From a checkpoint of a small mixture-of-experts model trained on Wikipedia: 12 layers.
Below are experts of layer 6 (counted from 0) of a mixture-of-experts language model. Rows are named router (the router's row for the expert), gate (a neuron's input weights, with its number), up (a neuron's input weights, with its number), down (a neuron's output weights, with its number) and show model dimensions 320-383. Each number is 500 + 40 x the weight over its row's rms, rounded and kept within 0 to 999. Numbers have three digits each.
After each expert's rows: a language model's description of what the expert responds to; "gets" lists some tokens that make up at least twice as much of what it gets as of all text. This comes from a sample of Wikipedia text that the model never trained on. Tokens count by the router's weight.

# expert 16
router:459484509541446490543546543470476527504436539574462522543401494481513534480580496543591524502495493513452484513558492462532465544489508505586549471493509563473494454528571520462519469518500492
gate0:506512392506473463427497444522496457497482511519478462488559494470545542532499478518551567539523485506523472467516521467509568526520531497492492428553406439464516475511514513498439481499509554
up0:462431497518467510465540512514487539556529484501525503554543512452613546543540478465523596588485487504468472477498522535489542535494556475538504482524458428430464475516499548506506460490531519
down0:535513515508504504512470540507469502477517477458570489510538508550490535454500535487446507509566478581509523557537447519484504433495605511462569493482523568538445514472461464547496490502473546
gate1:544583538432450539506505489459591546496522497484512500501537553504494536529470445461483570407461527532507558544460511518521470470481431496555547525558506445462512477557525564582527452538496505
up1:447501525481453480497510416495557555543558525539480495479393472516510472548533478515536574450488497471490569515461458479542501531481408542452565500511480498479463509561551576538569436503489555
down1:523463479550490527478505508460536509475521553547474486501486493468420493450474503477524506458474472436457507538516431540463505497459463436500522395461518557482444422472485549516495421511563480
gate2:477528493477577484490512497464475504490502534490492496477472552490468476456491523516478508527526469457534519460525499429525553482551495450491452537510508556550543477484451499426508559475443484
up2:509505448529525550518619553454532445483450487504541519458504495497584496413486502483559551474473530500477460563473514525582512488500488521545497476458511476490492461565469574478511498516437527
down2:495506536448447514401472541477463488490562418507484527461489473470501558481586470454557481563566565538478517515433470551437500524540490468495545511477569537605606421465516563421515513452461522
gate3:491496498508480493524535499446471479480505522455544495517484493553506512533556482455511471540520487533528530473521578530482493485499488434539464510560561446634556522592547507492502512485532477
up3:447437529568513475527516532479390417480496472500508555528468449499497534464543455479552511496527502523534570478460557494443554533449460545527479467598490443567458509520445519511515531474491499
down3:477498560515502469460532504524465457500478446518412541434511497516546478555531507459487533566492547485467506524486511479505542557531498488515491495558475508432538478435435469488477462513534538
gate4:565481492489529487481506510490521514454465503493531472480483497474458535481457531488490528507453483383468524509533430424478564562530473411511505465432506427490427574551433404488572596483453543
up4:501448535498544474491471509441485473460460476452485417484539511440535533418490506457516519542390455496488500455613423411497567536423537499507595487463513476483426507536431469459598559469434499
down4:511561538512500545544520543526611505506486488499490460513509558539456489478514502537529495553490502530478415475446494478459545496544470516520512455474533518517537499436484470552479433471556447
gate5:484539515513445481484539503534563497543542612491547461514453518478449513435471561452518509485563588496584465477544457461494520512527515523492469484548455474559576505498504501505468497486495539
up5:533488486530469508428541533537538462511479508492470436508456509438557490464512485490477519523566524531535441492543533544519457567572550486578534514521452462538493546475516511515436486466536551
down5:513472548520490554484554469502467492508482496525515399543524516505592494515470586496576511486556532529562457448564589501523532551556567513468524466434500482498471486456447484481452498535497505
gate6:479538536492558540518459501446493500475495465471502561492406459533478511486507478574503516509485474523534605537508556512531488537512457513485467474558497536587500521482470452572481496499506464
up6:487505583487570518511515500446495423579430487479497548432462507541489476451446555537502547467501455538534557493473517426506511547486455458490462590513465557641507542548487502517491510521463460
down6:483441508568396519471546464485450546531449504512529557434447505502598546480510459523453499530458417488434470497441499504453496544488485583543514436523516431523469517506529488585481525503483510
Description: List dashes, name starts. Line-initial list dashes and table pipes, plus first letters or pieces of English names and places, such as Wealdstone, Michael, Sentinel.
gets: "-", "|", "d", " D", " St", "t"

# expert 6
router:472566556532538533544567530467465485515523483506456601406532507536547570504540544453476547473485514568521529489484463521494540448485495494535555529522439527484461475503464437426493449455526547
gate65:530500487484507585543432444497446529459443508545497452432452480444542603529491494470536573498516487395499525439510463516478571505563500523458511449515475457506502537472552486561458527429532508
up65:483462498460503475417558545577504485551444522492477436499466520491512556476474482487571546461505541473489467503500517473552482529550442461517472427545449477446514491493526477451450548558508518
down65:520500473473517548518483489485483551487505485477473516492544564527430398471492476470478516558443491555498452495499463534474529443528572540478446589492547570520491508476476427514440473501497501
gate66:442422502451477518470451544499514492461518468510453584451497511462487597540491504469475517464548591509472510545590499569505494520577446508514466539484511458464522469540503501491499547469557411
up66:465512552430537509529511511455492486570550483406456479458484563514475499484496501573500503452505545456509471525530559485492491524531458455517507508487535462506461507568460526537489491553490534
down66:562496494515549584463528520583481491540543542586560485529501487551496554525452477500499460460540459491529498440478510529487510513479502514505474418583468453476490506497560536430504519461509534
gate67:452468472497466498492502537478534433467518577475448485461526536526508530509472515472598529451518588483507533510519503524521497516484471484465500573492606469533538518501509541478572421452528496
up67:509491464549457455537490556487537436474480482449471468461528466540507455503503521433582556426426572473433557493498506566520486506499519510488516508437525441518481494500464511469539424518485437
down67:491455463496419540503498489514475554508481511494495438576515525447544465485492434518532456480504501521497436429537496428372476542515463491459516486482518480527532509476529451487492476545573490
gate68:521481477535477484473493513561487505502466513546486554475421577535487546509532464492559530519483499509464485487475485494486496424541517440462520420493461450503607561465545513458420515523444467
up68:522463477520463491489525469535513485538517523493433517484481513495540583561529459524504558468469541466439500417511456530506509470547516475538538395520439464518564514462540476474503521479478495
down68:494450466514474535448500500579524504455493488433508461503505437491501462492489517546508550592484446448438576528464518529546474504512575525501458517579538545559436483527481544556476514506436491
gate69:566493514442529519526505504534504596516458584478564528430466512406513540433523429480469498546505502516519501498577493500497507500423424522471447500494471534555518524507461462542512463520488495
up69:561463514536462512475493446492456605481548554503505516506463519510460558433524483419465480491497509555579498430511474477482496513415487505530441498468517508509472477534483430546509475475520464
down69:511465463527487526470458527478494494448553506530447489522522422592476529444572520479441502484515480474542499496498535527488455511565590431439546523474503517445474563498510519494515491527478503
gate70:554509499473481515539504435504557534550513438476509453486501531518500523500450518457567461497444539511486558442523494478498500552586404565549479498595576532450494585474494474494489507456456500
up70:529514495430476502492450463552524545463591464466479464488534571456570549477455470473554480552452534525527482417552546538518477478557451565548509486557534551483447524441491488536535480495548482
down70:553547515463464492558508481512479488499486481505474542513517502506489491482546493498502498456510484497506507486498537538511478506489561508481441477493496441550497464531504512455494511496487508
gate71:543463503501503554512519522418459535506516512555460468461448464454487470454547553496589482478532543519469523465460525517442539555458465502562513533481539528531526562574496485472436466530460445
up71:465449524540554519478519506496423505515477483558496488506441429438505467539560556481583536507528529404423543491511487498428565495523479486570520489528529496560491518532487455499442481485521511
down71:527513513503524470513547475563457526471478397463465506607486491525447506582489520527475466483463491502496433455490481535487552469491561664438493431533487494481480468542504465531568510523566535
Description: Infobox field labels. Field names and word pieces in dash-list infoboxes and election tables, such as Translator, Label, ID, Preceded by.
gets: " |", "\n", " Re", " well", "ise", "io"

# expert 0
router:521571506515496461517510505549492444471531513503473535544525478467498450508557440536477510488446485542545495485506527515517504498438529548543512550517540450438446501445554584488561456482503488
gate0:581477551524512488465544460536504518553466509557519544537489561494511466534511453436518483530555572523544489518513487496487512551474445537496463493528503508579523507495472491487531489440472393
up0:469496497510491542521478443571504489490480514517458555514525509630543583504479541499572456494491561538508537396490525462539464506459454500468507505483470440484448507522483533494500462491445569
down0:539546560509473482415489459505525518483515544516547465484530491461492376470531422508499417498567510514537547547539469487512338515501527523502495530452526413486564499522517467491477534559534454
gate1:549501482466473405480519505503535457493563508494488474420487568487497478536479562529494507523485530531477470421548466506512487440466507494531456464517436521485491482429484507519435493544446470
up1:487525469516459438567567435494462475475479556483440551482421531404500498518444514518515543494501464477506488448468491517546511464503505530538558507449471520507503510492449554514423473619437458
down1:566420512543496500425520525521471500541464482491542418517507417540512531430522507464477479587433534555488502512429495510497439469511539574496535551481501526562509484507479425447427479584562494
gate2:510501540507547488496510566461481529490436424510524473481449476518534527469458538491419528529611464516539505526445496478568499599581502523511485470539461545511447494508421525495516495469494508
up2:486507479522532489583458536474434452469449384498463451485436467445449501520426553545452455519506478522503428492493544413506536538578567517493493487493421497535410512525437431503507507466561594
down2:484509509464576530495480466453531467534481514484482545526457466469486493514464527516445484462446442491526538548542452481554484496492536471469444510498533575507510484461456482534523488506554458
gate3:531434511502471565510543481513472491489494499419470497552484522477503465506534474456534496554480516520424467619404493548546539493570511541486450541507451525544512486494490544509444537528457436
up3:479490473476414503485540411492511528521528524513480500470530526476509465504483413411513478486472455476573522530440418521557471524504512472467494572510499613497539423429536580484479512489471478
down3:435483507449517530575515513517528461480500546517493513507468494522414524458461480536479521532502466450494483497525429441501510495498482539483406483499512545521574525510475480484507479437535445
gate4:565502535417550474492542517520520543448483564521500506506443507472481528526501524483487499408580499489570502510505518459496516477474455503471508541505503571482523499514493506502511479504484476
up4:526567526497525473547517508462527487497556498513525566529484538514521438494445483462463568485443459510539502481389486507510493481468510508573524542474544628507444472497495636523472478514469530
down4:431613591549509469522558533492497531479523464524497416450419492534515531509595469490465468502460537539535508462423485495550508464527461477472476573533526578466499549499497516448525492541445494
gate5:507469473420452499494535518473521511458508535444497475513434537491487576553563449499511567457547483431480472559556491478444458476557470447539526449515448468505546500536469487482480374511477576
up5:511435468443482500484531487464443486486502525443455551496433530395499460495532473508511481546502499522479438540630556513371536422499481522584543513512514468534520458565490541510513434541487462
down5:474532503436493452469495485510440469502512451468494532525535503479481498491480374518523497513493528547534527577540464564511569466487457398517505502523449423493529432501522547559529549495482488
gate6:462482446496456455508540481430484487527571555556523523494482520546464513470519534551480526483464517501461552492461545522532441565508504538564528494504495558502458489544503529483549443563452538
up6:483505494518455441469463494506515504486503498510490475468456557483451530510550491501516437472523477471519520490495492503554470489515486590504572476515478510454567533511480482530523446504415493
down6:550547462557478534529474467528452440522480541433490485525528445518521462563576537505459545487462536501475493458544522522393477478419470450418541515556597518533463397486582532539487454460549573
Description: Line breaks, sentence ends. Line breaks and sentence-final period tokens such as it., him., season., especially after headings or table rows before new sections.
gets: "\n", ".", "ol", "\n ", "s.", " f"

# expert 14
router:465492546549497522473484463468553484576496496539523500470510555576476514461439500487492458492491520581508471529521546516517505520437511501501485483529490485480422468442484447489472435414556522
gate0:517540472463409534526538478459447473546443524440430466459526546505492562492499504592483521495499459492453471502447518514525468486495506507457462410500513542485544505556499532525544588489473452
up0:477571479500481441472542440485495495574512494432449458455496535567538502504454491506536462447491452557516501540458475490427494491520482511461421466528513494474482593577476510556461551452514494
down0:500437476488558444447476500529531467530480533469514455498496528522564427518534488474545435563465489479537539514534499514385406486542380446451460508536482362446378501478477536508505545438574530
gate1:510514510475524509485430562504516489473530537496480481526506481484495448497470485480490509495449557550540586488517417533552471460505487476537493494525557374531507454476509451592508574483535463
up1:505540470515491473555444543483551559495468543471493489517492488481506524532449522483459511533504534478492575463458426534500473478512556485511496541541553409580488430517467449617506563479456447
down1:493509593591500452492463491440407529466486475517483539541559468483494494476495571561517518532469490513497521511479538530481527533510479464523541467517449516517504563422446507488493525530429502
gate2:474437488501493477545492538485444494483491526497491490518467520477506445385438517508492482499469509530497527523482492535423504423490518403484547498482480461422503526458449444556498545498438546
up2:535414475506501408524527490518428462546531519453457504501451551505456467491473520478501490449480541502505460492520524537464500461450510484520538453515523507463531577494449467501518548468551562
down2:485464505511466569544495514483507535552485529517478536482505565428474503548456510502526467501492406458421569526561434508535497595503549510482515598510545512518503531535501593549521591453520511
gate3:537485514500476513519512509452521519434509522502566415485545508490505561457475438520464544467561438442454477486491511456516529498530515488463477567471416505636524432561525466459499428428506488
up3:544431488587509456461487499427499467377479511552491374440483518501546590507495462425447515508494498463468505428475474451547536450568494504511510493512459456615523464495525491487525468478493491
down3:457470516490572533492505541471593507516515474573468578490532506508500462506456511552488455564505465519478531530543508507503505521477519529612493440503482450449551553514471481503500608546553537
gate4:475440466446426476540539503482469580489529568537479485481435518436481471499496485517528479441525538512524459538490473477477506550497539563539518510550478513556548478474480464492432464507509520
up4:488547548505436491574558506516458534521506525542458422459424511482401487498500451454456453389488541500526418513516526435472514449473539502513552488493539574579547455526506438476463446480573514
down4:498487495496504537469487456469519462504452506512507523510464487521512496468522486489447493462522466555505465520505562547561524508475431512513559532508515486466456510453432517526525505437437490
gate5:503434505481486538479506464496620593479470502509473537529512550542542572499478490547505549517539510478498533477486548569488523586573443380528434436579515482508480532525460539475506532473545504
up5:500489543573496507505441490499546565578497448485456464503549515558560569561515449505566551473453559459454461482524517544530473522529391515503455454534452418492521519519493550433557472495556566
down5:468535517464527426517475475436471533497524438519538523547561484512456482513409487514544540452470500513545462538462494504495526514524552542454515478443503554549601512489479526491488462584511467
gate6:515474449553496512437437515531581507600499494486542463364437448521496506451477506482451446501531536486479516483430424485458540454503424503533531493562500451520471536502522479373456474529434481
up6:520449519527529555440479506490540560582536526528537473432468474521521543440511479562492521420538546563494531509447435497449524502545456553558539485494480495435468518447579509397439468401439480
down6:518589509475505581455510507471506559491429503410475521531465544482444577519549503557431506518542450538571524578530539517519417513528583502477524568532496466465531467510503504473512559469532470
Description: Asian name syllables. Syllable pieces of Chinese, Japanese, South Asian and Slavic names, such as Qiu, Qingchang, Xiaoping, Mehek, Yevgeniya, often in tables.
gets: "i", "u", "a", "o", " K", "ai"

# expert 2
router:529526489559468498543492505514426506423495525458511494476475495469441472433492532509550447506446533523494474469542520491508432511476490500466505494553542510544453545602459475500480468571442554
gate0:556477484479431523514484454550455505523536560518502529488481528462559482526583522499451477559490469448512471503606525494457442465553537509434492513526513526438509500545530507490432482546418519
up0:531478514540430478487477548451473564575550537489446506447525531535487475490493487538484506480476514429514538543506570474467518499477476535490530524475476504552506531499482515499527409502443550
down0:595590583495472531538535563538527441508521457500510516488460515526485457491487432509523475508524503452505593482461482495554482450482524464489531500505518474590541541485507497532583529500517475
gate1:500461485476482448487512482466542552537493413422451506483553530537505486446505500507546544437530500446390508478529493529533543452506470565535506560483482475525549551530487468559494461473557521
up1:473430501496486443445492438476483472516476447485432502558525542483539488501530528492496562469493417481409559480502433509551569536513482508485535623518499391510520472496529436510535478528491525
down1:548555540492591496509576455509517495471559515427509559401530459473470511489548472431511513506550511447459492493538476515539540584495428539498496597593493471528509531503535475475551553504431529
gate2:542448439490529476450498479468399421552494436444505498520496516532561478574476494497505523526522455516548463469613589489502493505485516604493485469549458501526520486509490495470400511431485561
up2:520459492557545486417460492479426445513491454468459515549521484483504545500462507559516510559526496596547495464521584517537514539482512552460450492528439511521546516509523494541462507489438464
down2:473460499562438485439494456458575526565527543509516463542531523507470481484501497477501511513466433507553503493457514537501532462534425504545578473505488532513619538528451526436468527470554483
gate3:427463447431493540507553519472494593452519526504578500416471547527460504542422501503475511460503513515445483518495514558527461505517479564476518489518543507452451531546515503493534440457534490
up3:449485535447521492515482482484501575472500506498561463442437529439519501524429483463445513542499535494382487472434502597510480469485491506455501529512538494557483475584553523467535441558507461
down3:450439486487511512501505451478454458497481497491530424534464506528515491510520438556503460479513487469472492519453471453445437504409613573489560485492519510495500495504453422584513492546513524
gate4:481422457477489531478498431499489496515467549555502555521486546549560482527508500502518528487517470487476496504476451515513489508493583584531520497500476442521519504459525563472541487545554478
up4:502402496559529507517461502459524536475500532512483509487457472526495515518466509494488477417557479391574443503462464447519468554511547525445530501466535454525490528476468465543547457535527465
down4:480586563470596518482522479528389540510461422441442558536495504498493484470515488526557516547540531499483448492478519462524526506505540525474506510544516454476540535474526490499524512438572536
gate5:520424542532462492488581509448499465443509493474540511455504519539496409470528502488451502525520503469520541553574564540523505481500466431506590540505527453579443489472476531583539490421510486
up5:505430500498481483545506535568557429471544552543493484493413534509536433519535499452457508511559442542533490480557512517505458506509467486453531507579490474564461454473525503564498485466472473
down5:515490461520383470450501528491501469508490531489515536488493476535528510527481550487513472440513415500552475435490423470576500501510525550412468566518431492459448604541518417395461543444504432
gate6:459474413531468535505539509529516520477443575537476496473477545523478547459462512495595494478567523567481463561411524542557524507518473498513537557475462500391535480479560511476475523456499459
up6:449452457541472556451487501568449521481455579530470434461534503501449511502497487546585506524522483577561490476495474533550496541536448506498479552523481417459514497500549489492455558481524451
down6:485570521431516516526562501507582547453487456530466600500482474473566476495591542511508483512518487459507495515574506498569555522516506535495480515473452533515488549526483486438504447490484527
Description: Names in sports, charts. The, the and parts of proper names in sports and music contexts, such as Hurricanes, Billboard Hot, NCAA Division, Grand Slam.
gets: " the", " The", "|", "The", " World", "er"

# expert 13
router:521560516545544451516472567418502500567467533418520526542507517565550512477578531467453496441515511453417503476473501509456451518423467502441522540531452463451489512482412530496473511490487565
gate0:608383475467489518504473457493539464491500467482494499533407533525513523495446468422498491476545508507449489542492536572521489530481515560441482492486504475470561463509541488454512519469545466
up0:566376425445533480529477460537529489452432526524451477458481462480475545463508462464467566457491461478550522497520517505553524499488515552420522419483447463481616462486575514391552509454574511
down0:560521487503407522525501531503521557525540459549473595562514447452500472475524439476437481571496444539447552550467464514415472502548496476525527527503505462509439495477475455527519475459524567
gate1:525500422519580495498519492505477592476443494518474497530477479552466466459456475453522483455462498514537509513433503476494619455510466459549467523549505500478566515483509516473504514504481455
up1:503546446481505504489537526543488594480505469601463530486458506501435451518491470461500559428470460575491489569464487515539549501478539589467473559478543512519578443496525500479492487418536452
down1:467489463494539586531487520488499481475485454476544565476456485496522489487474524440540572470458523505396421491548448477575482528486478545496541501484544511543503601486526502466453516492508492
gate2:508482557506560525482456516384450473554440492535478494475502488513504499453500486487531514498529599497590480497481455413452499532502531486538507523477477542610556437587467535494537489500451480
up2:491513506545483464525527514551440448485496475434482465508517447570558520489544478474539620443538582479455483513583456523440558537450415440531508439560585429516542453468486547536596492483526578
down2:483523533467430575458436499553503533544488467481554509483477512464459468462586509586516515494490453542499504507477536506524543468580551468502441435475436455490470518430486533452540476537470485
gate3:452507516598499367560435530423494540577482504509510427513457469494449482489499464493610563544498597470543524468474499562495467528500573470494486504504484541510486526492480453497498477459458469
up3:464505496574502414571408554489552505488495517555518498517439418457493504465539424494554582520449586475521554452524463484540504518443585454444453468487521513489514549518528469483459460392513562
down3:490552488490517482473507429500511481561549515477492588561518464532532544559469510520476557531456491437511486566541374468557611473483499575510499525500493455509513563454526542507538458513483539
gate4:524409484515465522509576522521422549509515528485422578476486458515542591515480483489529559442487516507487510493497514578522457498491407564464475499498557455445524544483504537499485507477491439
up4:518479534521445520536528531488463488494536507486463513539586419513582538476554514460494546407509494465503552481507509509490410503458468474426495502523525476443480557579434514480478563465489514
down4:487531548542520490528469493510504497513502498539575503567479438478505390529401458519519514538503580489542482429495467494468483509474487440536563531506577496501443504591451515503454456472520510
gate5:546495494528568499486507484426492565576445512471490497429523506522516542550517474529498550529474567437559578479462550478468543512457460453484462491499516494536552463528466457579540525564558411
up5:556489498504509435490508559412519525557453512480495523466546494547520504527549409511496596481434547480507576499460504496410483466484469446485487505451529535562504504557461478498502480536518462
down5:437505480516529468442455470464476460508518506503536531530492499490493496440460533466489496552516511491537520492508479514487417467462556537497508541505494437471479520451560400500517563415448537
gate6:565452466498473491475468442501560522454565507412479487513519484454457477477519506480490469536521534484506492442481401533537550535515466439488516514531490441528516504422490504551498492490433516
up6:559480518425515462486530546365503473528503496530470590519495502481491514439485495498473528491446519526483504454450456487538565555539553490557512487448534520478554502462521449482571534509462528
down6:447522569494518494488441501442503507467558490512549517488514478468538431497470427534459490453587542446531485567516459504605448488579527514478501492481498492413448458464493425534486483500541588
Description: Parenthesized years and initials. Opening pieces of parenthesized years or ages like (199, (201, (age, and single capital or lowercase letters starting words.
gets: " h", "T", " L", " R", " H", " l"

# expert 1
router:537452512456507518494482563501543503474465515496501509502478449552500526433492542571505571520524483567560453575440575539497514468414502481554529517408470467495468550523471486550433473531481528
gate0:454443383497431463507469480549462514372508534469503526413413517536467464474514496515479535565470549521467491395541524570532487439526546479509419421521462432469523507429515501560420450488506509
up0:539431439496509520492487425529548495469498557483488515499432460499512494510503475487480507544552487478547461478529537465489505497448507551500414445493450440437480478504452420443409460461568533
down0:527554535533501458516548402454410465501560529462501462528512507466474489512468544465515458444499519518468510434468486516530486521494519513473521528509500548537525467504505447487500474451489535
gate1:558463434498542451542473426435472536591562518509493543507501472485450464506499493479525435529452558538511519468537555534452523485468468492511481472517487506493512405492450535523470517525460480
up1:604425488506582491558585520515532456502462483444520464491547468456537501565479468480490551511518523447483516477457504531530503459496550500534438445535555494506540477525479473484567470519434509
down1:572464458468482521579535484540490491513535498522472487527617404504554488579551457564549417545506494468494470446523482554585549499513538504471494520490511466407556497471532497450512493585507533
gate2:524450446466548509520475425540503494454519502551395470464517532466513477526417457446457464458526525549525499501486511534543491582471517537554461543509489517560559514514525437537494528507485496
up2:515526472526518452504460558475498501497475496454512532507539436543465538465526471528462520485552562492474476542577540537456552487521493424559470437494543478436534492470518507543553479449524473
down2:462507444484520469548582481518560517507520558487520464455475482429475465505504540511535429510532516456517522483518478502523437445520454610563509450447464436452450542487480463558515503489481518
gate3:633534459551457454454514521506509505510501509430504434404546483555432512536417516556511486480498481478574473513528477482461492504515531567483530517493527516512550521547449533508569524468478474
up3:615505491573501458454479567471518481572546518452536469409547497580441505587496529498536517470500487430562527493495522463451493508522494510485517508512573543508526524538518498529530539515503539
down3:544512541523529538497471464457499503517511522552504523432463444581490496508506445442448503495501413537488490501554546503527439524514476457486523551545423526473580474491498468443502512530558486
gate4:538500429513518512517494477474501466505448540526582416444525427482508447475443542550566433488516503452485464475582472481520525500459480436483479521537483515528499504539516479498461500512434532
up4:544528504471523489491524541476569427534477493492536463515439468478455486499516518507529432525463476495488493456467464497466552528454404486536478516481517449549574544475517521529453491520432483
down4:530477510499494526452474484495557555452553495514475483490507476527436540491470469619471559412487497524505477551538417526533463481541413506546531501498473589483481470502493491467464588491542574
gate5:502503394446465491466514505396535477547474496428503482555549476526523480485446534535477555408592530510566516497502471496485566476488508504511515476444496541491495559502480455492552542526530527
up5:515476504494469499487512509443511465565442527438589494503558521529465510521444538521467502399570494519521558498509457462508498501499533585471573490466524610520500530539516466517474545530512540
down5:470503557581460541508426540522486510510467552541496513511489479497459579487452538456506426579532516503495524429480474506481462510494461494473490491458573486526373455515502534517483511505549480
gate6:533439479473518473422471456481562530552536554521532416433419462516515516492487499498522468482495545564554494427542517488435501443470444475479449511542550559494543474522474483519489529440481494
up6:497445468446510540516483464536506432518494472548479545555501513490527516457517503463529525509527492506509538492467510499429483508474431502486493554515557475483507516441541529515557502490560442
down6:419448481497485507455564537570401525466464531541523466474540531518510527461512492478536504512495494569516440563517532587501471547439506517492562511508498393473489453420496486546521554551572481
Description: Determiners and infobox keys. Words opening a phrase or sentence, mostly the, his, their, plus infobox field labels like Born:, Website:, Binomial name:.
gets: " the", " The", " his", "The", "'s", "="

# expert 17
router:457504460542531533515511585542453446439481505538501503475514454476488549528460494541478499554462510471452522492505481475498460535514502510486480478514481521526427555417567435473513544463531506
gate0:514551467524539502530423536508499535506504587501468514523504436480549485430438543503494448411511526555522540465519437520473517522463484488557505443509521517493549510544529442503458414533466503
up0:524528513439502526592506510492492536439533533568504565492506491501555439502487394473464425409526531536484479484470489493551472511513475466537489490459451518486509492515519470455500505467493481
down0:459546511547546471440529491417513591530544442525489440460499546515496419472472475437542512489438540494520414459476473488508546547476471492469459558530489566561518431556479552547512441513563521
gate1:531514463504475490465556564484513518510492524493469573432516507480465488484536560548523612473489508483514511482538436560353573467544524360548417495502484480560550499520523527467491484462497504
up1:517500464489492533396501474515484546440477470560490544482566469472510451545602506524498544496475480538569530509437491526454615505575568505507474530506506550560472518520543550518560487468525445
down1:465511524457515455503560502538437464524479492529497494510483554528521514528521508487599427408512531546482511476483585526542472421487484541507534556492496463529570585503500509491456514466494475
gate2:556535480528464479407490530522526507502495515503496551515516466508552595569521480493504579507452484509429527549535512562469536541567477476537493518494484501510501491494537545550521441523516498
up2:513538460451536433516582484502564461552524573482432519451530540419583475551458454518486513565470631477468477490491520510552552497503440416529489481545394469536525505414563548427506480556511527
down2:509500556506533490511419480510482457527490515475519521461555493522500465506457538546500482455532478469551456465514561541534494526473550531524565584518513523559514497505444528479537534500501487
gate3:459531480538435518461498530426517426537441472458473501546587475483457506511480507558495478587515549430453462490548478503531479519487541470532465483499521498547548581435530527495570549464583477
up3:470488573502469454479472537481551386562524540488452499536503420502572414505505562587563524491492499501502469531528511495522531501564526500554513488518464521491480512501477488454521516473490558
down3:500482550523525490512446438431514459483487524494496471533474545510531469506551506428484557556506424535538463455607512491573495544496446472544548431450515504508518474500459504524480528469451482
gate4:508507448474449491478457504469496474495472486479530483473499493483509494484536547528512490527536484463412556487499526515479572486525428527517479500560554508529536575522459514479422544467488462
up4:560520454465475513479510531532518485494524493506482526459542457459518485518524506580523561511526444455434513497491473448402602432588507528437498497462510488482475521474476464511505490508499489
down4:495464578468546548550510493524479538541450536523482493486557535518486499531448531484454464514526528567522522492487449474553470521497527505464457473459539503490396412490470500492499500542528550
gate5:542482398561472531465463435492532505488527584466517505483494545476526460531497509537543489523555520524483449465509462508489472473474480483499536492461459537459476466533469498521456491499459442
up5:530466368512423470453492481526540455450463463479484507467504537483493506554487513527461459513503486521536456513532418485537472445506496508512523472465492547479425475474542470513496551503537411
down5:530506496512482530468511543476491574446497508552539515601476482552441525590561499504455463542443512443507505568528501439460452456502534493508492533463502456483526487443498433500419460560487417
gate6:615464516537509483504569525455548503470516587481482583453477577503429469512479479497470526538478500522519485580488492487473503590495494484522514465423553462511493461481525542476460452504511496
up6:615484570514539448540630459422459512550497522524470466533494503539512532577555536460504452492492565487473496600472558512491498480480534536479450484432466481487545532449523532439488570520521474
down6:518468575471478468514563544450434488474498486492446485516466419512497537413432463488545569484495504539471528497421485485516415545517478500519517512457559492498508449451488458529515419532489545
Description: Verb endings and table pipes. Past-tense endings like ed and ished after verb stems, plus to, the, opening parentheses and table-row pipes in track or data lists.
gets: " to", "ed", " (", " the", "|", "id"